config.yaml
d_model: 384
n_experts: 64
n_kv_head: 1
qk_norm: true
attn_scale: 0.107
init_std_qkv: 0.0239
init_std_up: 0.0341
init_std_down: 0.0341
lr: 0.0131
weight_decay: 0.0
lr_head: 0.00732
decay_fraction: 1.0
doc_mask: false
Below are experts of layer 8 (counted from 0) of a mixture-of-experts language model. Rows are named router (the router's row for the expert), gate (a neuron's input weights, with its number), up (a neuron's input weights, with its number), down (a neuron's output weights, with its number) and show model dimensions 192-255. Each number is 128 + 24 x the weight over its row's rms, rounded and kept within 0 to 255. Numbers have three digits each.
After each expert's rows: "comes after" lists some tokens at least twice as common just before its tokens as in all text; "raises" lists some tokens whose logits its average output raises strongly, later layers aside. This comes from a sample of Wikipedia text that the model never trained on. Tokens count by the router's weight.

# expert 4
router:184121125107169119146150128102138181120130093144155101167123139122113109121139159145131133118126086152140107142102143094105154087114169137127119133131108065112115108117127156155135105161164078
gate0:107080175163095149111121083123128153124124169111106125103154145103118134131088093113153139121120124150132120141208094140135145161105109124130090117116137137124151124111158099149117126101133108
up0:097118123129131147156116140155147122131118106107145097074118144130122108126151112099106157130140143115155119098143114113133099108113083158132079117091161141085143155148102125110166118120137132
down0:171129124138130100129124118107141109130134159130135134137160127141145127123137115182172132113116108133127148123178122130088150114151136145163107148081167095154162183119129133169179120073107130
gate1:130126103131130127155130127096112143132139119140110129128134132148140124118073141076155150105128106114113091170145170126132145127129106145168131137162100138150139145164127160106101129120110115
up1:130128142092135156099114113155116151158185105157109117074134180142148133138174136140160137118102143108150143136129117166133162127085126154113110115135131152107122126100126135109149098164110136
down1:160143125129127104130121132128172130103125149097083114102158160166126151102105111153122149142085072115145163152098131139127095103167101116086131131140157106118169167161151133166154108149120125
gate2:158150176149151110156109174175152126135104092136094141148106094160170157101149135125099149162129145130133137121149142144119148105138122081147143145132089105146111173114140111095154110108128124
up2:117116114111129073126148073147075128133183085135178132148126128166133136132164136121119103159160128148144124120152160158128147108171119145111129154133135128122157115099132144121139132126138111
down2:134130128134120146120131150141132080092146130156123059140111123099116113101119108163128160172118082089162124142158106094126147145129115165156094154120106160084160153157126125157144143086099140
gate3:121147105112115129070090141153131106125167090136129166102144127120103056095146135099145092144131129147150102131171097144125112117129096138142155115071150175174104136153105136160095124140121083
up3:103126119094110126090144109133090135130135114154170137169138170107123065108128133131067157102100136119116144135128122161130124143139122171140129136133122113099148172097095177157115099124187115
down3:121146116087148130152117140114155120130099152144098100139125168124064150123161106126097146113139100142179162127171182162136122140131091171105108143146082092129120133139160124130109150100141134
gate4:120155134122140131120131118137135134121125167113134131146105128148049108123117102105091130173099106123124132114161129137080138141189125160126130076157145115114090147119129125109151139113113136
up4:127136142123081149086149105146156134109161072128113064095115115145146128131137092110136111105136116125142133147115138130107146118113098127099129104153131146108120112109178140149056129119115114
down4:126109156138099115125141141149132131102114135132091125166105136126156139142113140160118094179126106168121123136138112147050139122155140114110107174178153077125129132145130120109146200070129190
comes after: " to", " and", " he", " also", " who", " He"
raises: " the", " this", " a", " some", " its", " it"

# expert 2
router:106135176096131141152126096152165142120152108122124132097122118160128122115139137097097076099135100158074113126133156142119132136114096143174136123107118134173096092152165117136123072082129152
gate0:108096104115140130112107110146091077121121136041156145130117139096177109138125104109118147132142102124132069141164151148131173121126137150136153085128153139160113125121126099090105144142129148
up0:103144125136160110135132110139134145137136118125138140148093126143134152182130122131120105134138121143096134114091132146132154124181123121110140147097128138126091069097118124061129105146118141
down0:117131188111106148140077137159099167130127135150073115154133131143120091123123100141139121124130125121063136133069145158082101096125155124137129154119087159116117093116108119122142146131111128
gate1:117090116153110140131114101119093143110106153104119120137148095136111113116123098164115156122067130120106125129129143145104088110096109125149119144126126159119060130117099160134083139167090144
up1:117096091121167160145132102148145152160131086148100141131087107123167117140152143066137137138129154117141143129111095119147120125130132157091123118135122130156067166201150084164112146142100116
down1:106158143130162138127170083105097129116145164139119136124108102080139116109172148106135108142072108121209157134131113132131141108162157126159116116153122191135126065102112141112121123092145112
gate2:128158153146090104150105186104114126104101110124093167097127138158128120130132121120118156165135124126133133110076173115123138124127167104077125110150171156195087155151136137142102177116148047
up2:140114124139121083128162153092120149135126119123126117129120095147119133166107125104101122121120182142118143116111136102143141142127155108154113125096098116131087118163134155123142125140120155
down2:100136136148177113091131133119113120137121088107117152149125157092086133126136158130111138118191128099127178111157137113140169112150145126151128143116116107086096113077146132117079141128148127
gate3:145124121126132147137116152129120162099125158099137129158110134122171169094170140151130160141104142154137167125086117138098122152077100101112095165132112159155119155103114138108102123163097113
up3:161137128181126113131108143188086120138160117136091144140124165061135158115100125134110134136131131108146164107177136100139096138134157131134082152171114137101133123121096153102106123131136142
down3:148173160141122140120128156140155135116123090156156098111083150096109115138126142132082125144129092139129139097115093088107114115119112123133125127123124097152142139086085086110136110101119128
gate4:116140137126134126162126133169160143101110115176127170101110077163129131124149124110109109104134166128114115117125117135146126108153117144119124116169144106102167094130065105153153125142141105
up4:118107201163120140113125140164094113131153121114076132126131142121140089129128124145142154109094196077127060114066077140152122122115143177135131166134121105127130152156127135131141172133101173
down4:140129183121101121131120149097106131113106099101130108115091156093108100117160130087134129112130136116143175128140129146181136141132099110114088127139130118124118116138143127127112093151107133
comes after: " |", " \"", "|", " (", " MPC", " John"
raises: "cra", "providing", "om", "formally", "<", "sim"

# expert 12
router:145127130115103089092203167109125135146090144119148125139109078169130126106145158135116171118123176120137093105152109129114132141115105112125108127092093125112121135116128123146140133143140156
gate0:111105121103126133132109098116126145176131132123162144131127115115148154102142142187160129111160097156139110130146156086154126137114114137120125134159114111128097121108150172144121160081124181
up0:162108119127097151137127151111135115096174105177117166149127125076149120109104143135126126140120201160144134113101132179126086111141154129142112116114173146107153133178155126130065133123131090
down0:137135129118142114150119109122127136110112090147128151152153098132116156119108109097157114144153123088146133096137100146092118110120090144132103113151159135125132167119165160147111141128100130
gate1:122103124180129110124112111139128146107156131068106125112093123124154137138097087107165135090129139142153148135176130124134119142126147130112118151157159139157140141115148129142056147134092137
up1:146103097119157173108174128166160131145121093125107162123139110123149118089153148137135171139129130119118139118100101073120150125194115123143125135137073106100099166126144096112131133142128116
down1:113151096123126101169142115191152102116103147140161138152111172125161155100105116156160134154164150111184149121115092122163146192126135118129147152136114107124141139141112120133117154103139171
gate2:114118153114101094120126162110140147112144093119139108158148130154150099196157148125129114127131161160106117127145144114166154156101164135125114117138153124139097123123096170166171096154161121
up2:151134108163117120109125111137098126110160093098156105128121174097163092090138138094122095091180162119133177166101117148102086141136140126121145117148151145101136155116109125124045130088130192
down2:155133121121127118130109110147088141099140142092121110147179118091127154140127130109126121142131082149118083118153132102146116108121133120168112086132123155146168130112145124108094135140137117
gate3:124129091119122091108116111124138129139144079109105187151099166163140108158122065158046157138111100132115138132113128118162124087133118106104114129133114152165137107156083071153114111118124152
up3:117160146105128111130131148121126109120097146132121106167101150117124126111160166113131123104111159130151114099079105165162145108138109123128098097110164125144145108160157136121106115097105145
down3:163058138107087125096144141194119145148089161170137158136126126141107180116159135117115167132140182153136126173110133164116115165115082140137123120138135165163108155135108131088107139099162133
gate4:135169151154153155113126141116159153111147123125150133092154105139131120142153071153128150133101126112135154079120091138167119108141117158119162121171095105123127110097161129129138164140141119
up4:131154118113144191114141156111121143144158149127103129134082093196130133115147151150135114089150120121110099162128147132108151135149116153136139118131176112108145159129115102159124116091103093
down4:109121127159126148141131098136150111123139138174124140084139159099178166150086148126105142130143147149088130133139101101134135118155125144132133156122127095107096105144169151127118110133126142
comes after: " |", "|", ";", ":", "N", " on"
raises: "th", "rd", " people", "nd", ".5%"

# expert 41
router:149171156154113092130145126128113133164151127162109132136156165119110105081146113153137101126146146092131111129140091113101100126141062165127161101085153081134072166164139149148105135131137109
gate0:185091112136129142109131120149141124153119158122127162123140125097142087131098130174127177096130123106129126131161133114161138125134174107150122108114165157155089135159167134124137113098096128
up0:142127157134116129131151116104070130124090133131091125162121126109187122126124146151142080122128111112147134101112147139110179121121119118101120110166115102145131122133106147081087097142172134
down0:117144089115109153112124116116098149119160162165139141128128101164123132166095123139146104086154134119111128154146116155146126110114133155129128129143121102107175136136137149130155118158076163
gate1:091140109136109103118140152146164133125132120111152091098146137132136148135143087152097130178141109119118141123156143170090121154124138147100135129129154124150149139112078128111133146109137142
up1:110086160133153147113136136114087107108114153154131138167115073141118149130125178154126113126118124117144164167081128125137100165105140138105119141119147098123090108107132159121160099117111125
down1:122152131163161094148134086131116114137091185127130126093160141134140051133132154131137142084152130137121149124096147087115154170133130120103150207102084159101144135112127140139099154159127145
gate2:113131131151121120117142137132109101123100117175107130123097103132111055144116109136122124123121110166167089137152154168137117109122159113158152086144121167092114155129112129110161159160136129
up2:134124146104140144099203127160098134135184126135076139096113092133129124142151156106156099070121095107127100113148078132097163126137134071138116127108123127086118120165108126149140155157148107
down2:155096108136060111116139138138118109166170148135095133109132103116163129120113139103104153114121154129118104115131123106136115132112182118119123160162125144173124125119129108097114134133136151
gate3:133190084179064123118142140126102119126109117121110130166105131096112139145145143107124098162091156167144152139113119114167182126114109152142157130116124071170159109122130120113113116118136119
up3:140133117108163117115100118164102173137084150151136117147155127117106128165101145103137140155097113149165085145126128158075104121185168168111139159113136146118142131149129103125095113134150097
down3:138075178126105119157094183136144140111090129116081133107118136142150112139137137172136126150107151148118134112117106128126154121133072107108144118145158112096141137126094138148167159127152125
gate4:142130103142123169110122152063112144132112119117154134118120091183143144119150136153073134129111098092186119109112067129110098162187117144145110165126141112132121135140132164156187115158114120
up4:156164154145103178182138137129133110136134134140141142095129130112091127139113140181126093112101135076111109097100137150141094113160130081117110149101155105145077111128088170118139135116136138
down4:169131095149110143084144142115077109144077124139113102146114167113152105107153155129125132190175107128172142173127120100138085144136136147108112128151130074112115094138092147128152137093103168
comes after: "\n", " |", ".", ")", "==", " =="
raises: "===", "In", "\n", "On", "==", "|"

# expert 27
router:096134154152123033142123094124107158190114122174100152127120147137104137139096121116131121126154171109116184087126108119122070124118119096127142094136177099130090140127129109140142140121163114
gate0:143113124148105144115143144112138082129150127108128162147084102165144143122107109114133103130119127138141151119138146151128123156117167071108123107116102094100130126114159128139084153171080079
up0:176136187151147170102130108092101086156127121130110090132097115107137161122131101132107079118139134070148114096151123129094118150139146109082140099141105149079103144167160107116136138152099090
down0:114108148153158120108090138087151167068143101152134112112129120138132145127099076140075150130129123084160134114146126162154121120128124149141153130118160145094118161098139106154124124128094105
gate1:089131103108099100144129063115164177113072107150099098154148194165121181116111199119117136120108137106176120115147121142120137178139096111136150106112161134079144079098136151124145093104134078
up1:129129132100131105126128115136131130141124130113144134120139097103103168105147106140097165104115143076131106175093191146134119141158140153164108132088103165170080125156078162069152104080112172
down1:111123152195083085125104156117127120109139122135115117103170099190092147139122105142138142078125156132090112080109106172156120125161122138117164152125171156173161136116112139113103117134124115
gate2:127125115129141127126132125095131126140089096105146115121096114122098131235127123109152163150131118139151147092074129153084124135098159088132123122138101151108084079123139125126117127168118129
up2:142147102106148092121135112146109100152125097122190134139155102137137112155122104133113142152148097113104131116129132126100139081125124129134116094098143152139137144139095141112144112144144140
down2:147165136110128173159104152153144071091183163143138131143123113117136137142108128137115144101135115091136138103127151167149147094101137132095118121111125142162158119122088114107152163120132081
gate3:061166093117114138159131114129135155123085163121153116113118102139078170105153123132134147134103127110111121147102106109124176102134109113106133129089089155094179137147111168137146167110132113
up3:126135131147095144149104162152099183090112114117120151150114098134117172098136100119132138100127136163086124134146154130106138132160119105161124112116134095114133086079128143128142138173122133
down3:153109101146112104136114142126113152090158077148152143141132141107121132133158080099124121146151122123105119105117107158144079110117117132149197130141102129136147152124101142098120131142154124
gate4:107115159098103126126118136124144118119147141149138120121153093111122175119183129147126058094104136108123094136096114130120138145141143167093140116107197195116158144135093135156126118149137132
up4:118122119182148125145086113136124119182154112130168150102143127166129121117132116113137114150151151139152169106109160127134162136131148122116160071150142137133206120126109120177097127130138155
down4:159128107145126106136145141159150125140119164123135130139137163123115177160104154136143131159096132109123204122113153121141137153137111169130090142126122114108113133138120140141100109142078106
comes after: " the", " a", " and", " ", " The", "ic"
raises: ",", "ed", "s", "head"

# expert 1
router:173173147135164117158114138162137187140129146113110119115115132119141123169139111113117171118167136102153115114128127116151118125153098122153157130103118084117134103074116128127143163095119097
gate0:140177155098120159157124116154123178119107130190135121102097151134107134165144111121135164099120097113118101094128105149124150112133093098137129135119153168114162161116142127102101110127145135
up0:114086155159144091150185128149140129104105141103074094154093111125114091154136123108113095118131126115099153165136122121157164136160133124120094141128153093130097149140131111134196145156138147
down0:130131120145124146124150116162153121130132125176161110107107149063126124123122163080153108152127090136067143113151064109114108131113147129100072142092094126112101102137117113082141106097190120
gate1:147158108108130106162120120097164116130151139160111153113166143166143139140083116157080122117142122071171144141164131119160125082119136112125135147144158114100151118118148145117139139118157131
up1:103100121140134142129143140163135086121125154107138151150073096131147142118141121110136104124068093123136121143139123119113123178076100138154136152146099159125150138142138110099157104124078134
down1:114070125150130129145145171110151074131139091139161123125111117156147112123129126130150119128139141176124123152125125127072141173091132116095154150099125156089133154117120172133126139175105131
gate2:151123144136096131118134121166143131134159151145127116144127159154065097112141111110128165138154144165103155141105119109124126134071093106127143103099131121107182114092172177165138141113097137
up2:138128162153133117139163102183098143126119128122112102093116144092111124111116124090169127158116156146160141159104154166103177123075143153189088131145139152126162143110118110095150108117129116
down2:134085084152140104115106148127128074138123124136145145106130130105148096120148111173155109119149138101142124121094141116145118147139082106134066123105115142111121096126134117149114185130169129
gate3:108172135080127106181189134150112131091123115095062100127134124121166155130144167112111122145117108184122107117134166152137142151087165122121108082139131114129146173093148116173125139143131098
up3:123112104184095139124127152134114118146097081094135133139128110135137123136127143165134147127099120132098128110133094149166115179126129138145154118149091112096120129149119124137107186185119135
down3:137114103131134114144133155112098173112109078139128125146144146160153161121138158128136165136073116129075084115131139110159152111097090139116093082144117175163146144094098140115110139170140138
gate4:122138153125128136141124125111159132139085108094131158132116106138098142118168119122124132134136147074108118150128146116137106099113132118163109125086119140150134110125167133106104142115131115
up4:099118108148152102107148112076108131124161124138160114154138112089160125106133140142124142142117148138132131143135153079139131128099105169089159100173168169159112132127110164139154157172136133
down4:085135103155103123123089085150110131110111152100117153103131118116153115123172137100150102139141136129115090153146111164142173117127075104162088161183100139091153147136160117112111114136136071
comes after: " ", " 0", ")", " —", " 1", " 2"
raises: "\n", " ", " 2"

# expert 21
router:174146100134082129146133116161103127141138147152144156111156174147119106103102113119133138071132122123120124167127110119116107125102103109116147098103137086127109161174156120116124117143088079
gate0:134125109139137147112121155108145082128137127169126138084160149102146154161136166088102159138120140077129112103143168125130115172149137174148162135133133119178116151151144122127161158078111105
up0:120158135113138121126169118151113128129120127133115138160121150155126152158122104100132110100051093114142155128166158097149103106134130137105113147099187109139142113163144102092124114148116107
down0:161142116104118077139166130096135163136106113166161167076127145146155106150123142122165112114097146122148173104149142165153160163182124146138158182148129177131156129128178111114141103132131131
gate1:112095110184139132090141113113143114210176117123126148084144092168150163153173129136133127140101180105093122132146104135111093163168103128113167121113159114104133104146138126130139141094154172
up1:174121105093120151084113128125109109143126102114142105125149123051135098152130151144105139090166129160135157159096092119146138153141154126121143103149166140120145150142126142133140096135109130
down1:110104065115146096144136136174167121125115128142132106163136117133111130139166149101129176121130149125158124139164151103119151109090148161187083113152156118171124151126120138120138146107125088
gate2:086145162169135118123130094172147124095108118108130096082144137112176089114106118146104142126150159155120121128167158130127142126152134122134114125119120105110134100100125098114122145140121142
up2:096125124118133134117161135067132182135131112139150146132127138108151108096139073119077090136142165109092118105163177086100142127096122165131113124135135148151127133068112108137133137163097152
down2:106152100146101101115185078101143109067156129130154136108100128106117093106119125161118109173146092124121138130134094092121106141109138111117104108118128112108126147130107119134163147160183118
gate3:134099143092113168123166093114093112125154128125132089124130105151152106134137115176153149161141125154095085162119101105136156116129119124097103177117081163102107153154130112148121122133107111
up3:132134150098154114130077130144147128103091107092099121110120150129138077140125185149138107136154154142119135122130174149116104187130137181159155143108101115117117105126083124136116130090132161
down3:167145098137118166134126118143124098157160146158127122135092126115101123088125096137131097168142152156115073119122140133119110138118103088104146118132141123185180126137074111114147120132096137
gate4:163149110137127104151129153127151117114165110085152164158111089148113151135125138102100130120096125100089075130137135142098163092142165108149143097117099096127106137140148142123155110068113147
up4:138167108146120170131148107141109135142098084107137066153178157127131143123118170101139122130155155135130120172117120172077171170091133164108140113154114120120127092131048166110153119127112146
down4:150127094117103124097118159141107087089108122132132117136135102108106126145108136105119153115116159098132140141129059149158099139160112133153102145133161122165129140142156116132110087099122158
comes after: ".", "==", " =", " ==", "===", " ==="
raises: "\n", " They", " This", " During", " However", " While"

# expert 59
router:144162157156117096127145122124107131163160123166100129136156157122105105081146119154138095131149140090135114128139092106096105121146065164130159102086156084130061166167148152140105132125138113
gate0:105104130113139151146145113118108133117160096149083177124156117101119169085174128106127127125132118146157124139147165143155100126113133184147129135142149121121119118095124184162138118130127145
up0:138113117090159160126144150124126156159129137153093110100126115074160112141142148097137114139153151145145059163133124113132167132100156134127099175162070138094108144083126152055139150100128115
down0:167132165144113117143116079088139109119145164154083108119128144143156148101144101168120077112104142118164120094154120127116133109132153107068101100127140115123158148177127100115130132093119106
gate1:130159111118085110072141117173134122092148113104116086108137125125144137128140109097142118141133084099173111143128094144101146163102114109124166117141152111121192169134127114108110130102151121
up1:089093135128114126122119149161113109142172114145166133164128131113108124111116162159122150112135155163123151092156142133130134113105147145136143118147177122091093131106175149171153117148151142
down1:143141113140126151147132151088106126119097114111100145135127143105147161078169165106105119154140100143166102130158198108143129122148108113142164138127134133140172105142107093143134153124167133
gate2:113121141166119086144116103152125144130129154138156113113136104097129168142146109118133121155163138152175127126152147145132130147116128123118111132146093143152100109135109166122093097140159123
up2:156177172121093137108144128148132146146127125131091111112144172104102123098108178126119132134096143159100153137113136135089132111098118146134121122126168099133093112090115138144151133137104103
down2:100129134115171082155158106105124144147132133117129130117111111118100155091127106147056110139091129110133153113100167152145129128141124134129158096167115125156120146136088133137116186152141124
gate3:136128079117164155102118135121092073154119159094126153114117105152125200141117162143115133118101168133145114179142134157117117129119145164118165112135130108126127119113125118141117138148106122
up3:147140146158096142101128144137131112135123119130116157126139118164103128106122122138168121152100127097101132132115117104158089146141125115151124111117132081191122098125102097153126136133121070
down3:131148136124162139125119152105156072119135113149124113105116120103137086108126204152107148098158124129162158152119140112138157145127132151102147125142101140173097115124151150115108125144129125
gate4:108136104110166143126153137130127122105122127090131164141137101113137130130187153146121139128098120131169114162096113079154169146103113112115125178137126144115119177146128123115119159149100092
up4:119125134150110135134116094155143149096116153132139130117136152114151149131119106170180110113105139130122128113147127109113099103121129162127169115092145116162088111125115119116128102119167118
down4:132103187135119116127152183091131123121131157121117126138153104154137123140115124112156138162164114081131087130123131138117103148137138143092124095137128157116163115106120112113124129170118143
comes after: "\n", " |", ".", ")", "==", " =="
raises: "==", "===", "\"", "In", "|", "-"

# expert 13
router:129123130131149114112119140134138152135159131109130123136100118124111114087098136141093127125120117134177138140132161108106152130133119156187143168122108083110153106142115147170114099125097082
gate0:138076135112118121151122109158121114116144165161112157111117167152142158121150146119170094124101144122077120127110124142094164091119112120162096126124102188127106124119120119145102146113126148
up0:113062129161141125112126118170139166068125143116150148105098168149104144142128125116112120097143122085130127118116163083102114141108124126111121149108084120131134117126112128141103145164148090
down0:131139124116087157107163079086083115128137122148110144116129159117114100121123143132153138124152139128121131171121138154112090170174123160135127136104117149121143117117140142116145142092181147
gate1:075115138119116136140201127108146105130149109158112073089100119169113167118170107127102153137097126123125124132138128134115138115174124153128108167147120098153146121125103140147110147134139130
up1:104113089177093153149152129116111114167126152139115122114134119100129133127154113120118106103165125144128136176099115120091117101121128122166127183175109154112121113139112122156127130147145118
down1:090128145126116142098129122131124140136106100125106143144142103137116144086159090146121182130123085103136124128126164150148141120150098112099110157120096126165138151133132144141108097135147136
gate2:163131118076109136125101174127138134134066156135108118109128177136112171138118103124157121103132151143133125161151131127135093146159132091140133156139146130123138043108087100115136196118116130
up2:116130133173111122147099097091125143076158119118163108083080140122142111116110137131101135170175118133095137115102142136143115081137158126117151162114123124135097137156114114147100100178097093
down2:148106171143129102133140132119110090136159129113105145092087144087124130130127096141122153136112105128120122131141136119105141126080119172093099152147109120101139110126161144118147123116153092
gate3:108165111135077141116087110140137093117174176112191163183138117112153094109125144116095134130151125124096120129108137159063140173083139121151149121149077106130143123147146126158102080107141123
up3:126081118160083139190163115127112131101118134122080124152109089144136130120128137108156164148120154106101130118094179136088167165095107174092116102200130153134130112106128156129129127134164149
down3:132144148164112120091128124136167141107147132124132134130158085142102113135155135121163125155130148137120155068160126124133107106144092141126113146125123174144145160126083106087140111114127134
gate4:130124155148106151098122137133141136094110121141057161094095131122159099093144126116114153121106144088150141146109080101103136110167176133133140087082156104112137146135159163111127139132142149
up4:079143109118130144154104145165125121145095150156127153075129152143103115174115130107134128155146128084123131108113146172111120103092121139086132103137099167136132114133093141131154140131145127
down4:105124107121135119126134144115120166102117088158131134136121136098118133161125097141138103125160060136168126095123125104140160088179125069127117132122105099118154095145161146143116164134107121
comes after: " |", ";", "|", " 1", " 3", " 2"
raises: "gal", "v", "dian"

# expert 57
router:089153163131120104157125110102094128135129117125131115105160131120146150113143139141169131112126144118081126097173182122120110145110090154156130117087147109124074132107149144157144128160099158
gate0:115149142076168127113126131144125109146155141117149149137148145114145104149152142094085126098118143122136126132153117116133128118103115131122132102143094157087101142074112144181125126103121129
up0:204121131066118097104093116088095159087111140135133115124141136120140138119161108177108110127139107121133106120140120153142106120158100117120047124104136161132124160120137144113131138117181133
down0:123083088127092109111121151101137117114127124144142192114194121122125115107107117119146154150136108127134087133097145151133094164147115122134133112107092178157123120125109090155108109131094124
gate1:082156150127108136136158114143106132113132174125155131135109079152165175115115153157090130171142139101133182147129122153180160166140152142097121104130100109118147146081114147105142119137127099
up1:152147116092124136151093126143106122143086112086103115132117109135087120141143139098106112103151148108151089132118118124122137142135091112103134084172127084132135129129100109138110148089115108
down1:112091129115142139153131136149088137120130146153128128091100072101140105120143160113106138120136103095115171098135138115145127090154141121088113196096140129085089103125148137140107157164098109
gate2:107139146143133145118110154123138131114112135132136128130154099135127138099153082136130102117121111088063164099177147116125140104100110145152127124108117172095176078102168121107135163137099106
up2:126132142155135158129101100127123168200078160113152102125107141146149132140138146067103133141118128115107140114194133163134103129168152099153110113168128129134121174116134119111156132164144144
down2:128118142052138129139139136130158116125138111157146106136117131155106135148106113196113141118156084134138164168119129132103153080110150138081104133135151098067102117167140163144125140129156116
gate3:118142136103111099115126154145124122082144116131151185165111157136123090086107140170101121159137102149137111134161176165106129133110125132132115152148118146115113125109168151109080187104114120
up3:143114068085169125196098188139125155132116122162112124141128140113052172126127074106093150113134109116140136119121128135135139076113127133150115154145100134142144163166123112129115122127171133
down3:159146121160130162140129115167164090105105163129142151127066117106105124154127124146088135131166120114134124148102183128088064122128098165147128071130129115098127168084129098142136132132124087
gate4:087100141092131144144093144108170122130084094162128133132174132087157130096144127099096104129143123076111120098156107184120143101167151124134126101116184144147113102145111125126102134121149149
up4:086148144103128179120160109138140129144114123130113126141103118145141128130173122080147179116104163115103147116125134126124136140139082119117138172145092156113128174090131159135109170123096160
down4:150110150102108142154116169135086110068136129125173139092150132134122160127101079112152090093142146098101111121124153129172105148140123120141114126084114117136124173139104122139122115128104167
comes after: " was", " is", " a", " be", " were", " are"
raises: ",", " in", " with", " of", " from", " at"

# expert 9
router:102106135098099098134147128095120145101154176117147149159090124125121122117127146116099139108141104146118141172103132166142125155165153075118152187160126136139175098072169138157155108122120152
gate0:127129143126157083114096088142150104121173136097165126142128104130134155100135200120132150132130109136124147135130105089151117095134153122117146147130100154143149137177141125126108129106146109
up0:143119162110156125121132127106144153107148125122121170149120123126136133122137146087120164150155107100201174138134144128106111112150175078104144111108152122122189098110150157125156132096132165
down0:108122104116123139155139102163158109168101165168141110144111085151181151132149105113139109100099132123144131121133136154083101113193155109110117099096120163134127156144116148188105161139155109
gate1:113129130114090142120108151132140154112099110164143140195146131094146156119154130116129133115137114131120155170149152154115115112157126116120103147131104120110169126165116164176127122113134140
up1:164086126139119087113124138110103142144110128131115130120148113095115120160143170177151156128134185142173118120126148117126066114087171078123142092138121129140114097119156131094110116129143154
down1:118140135091141127116157141100127160112105104101143128120118170119145124112107148152118105119150085154110157155174162102081101111115126171084117161107104152109141084144154124118115113091164154
gate2:102129178178148159122108146148124183119109148103135122091138137117131137141123129120138120145145128121125150141169126086135133140094120149111127103131168135147152137133148116171162153128120140
up2:126143170117136147153099139166082126142098150144129098125134095136137157123166139116099110113144146109108105138132078118128091111102129143131171118073128134129124111139112114100124132149114095
down2:126127099107140119112133121127167114087126116111130081171116146143175124141140161138153111123109119128169114163124128158125137105157163151112103157149115103089127075131119141136151139130124086
gate3:129115136132143129146117165162077129148101119137173115152141102154127113160096083148124117156086122084117122141092118106107148144141101148160061131153102114104119137135150096098110082161163095
up3:082108144096174167140132126160109123068118110129113132125126078128129144121104138090117145114125115190107122095155130147137147125118127119144124111096127121108140137137161136140116137128120150
down3:168046124150088130150122116174091129142140123091165119115147109144087131125135142128114112145124130177121124136070111105134106155093106128138130130136116164112147128111166122096067136114084146
gate4:135117141129151117106115143121104159134098136125126112153153142125131128112120108116147119109101102138094124144117135087127078083128100098127102067117150116139108111109109150174100140153193120
up4:123114119079154132120145131125150122078091159080108130115114164141139125102096129133133117127124096173152124102130140152101128148115103117093123155122135120117148096130095126097104109122166111
down4:138080091133093126139110144134095098148162138145108107130111106103164124148133090156142149135107093130157122102118117154164146139121124143155145102124133165107107088173139150137108120091112108
comes after: ".", "\n", ",", " that", " \"", "="
raises: "tz", " themselves", " Jr"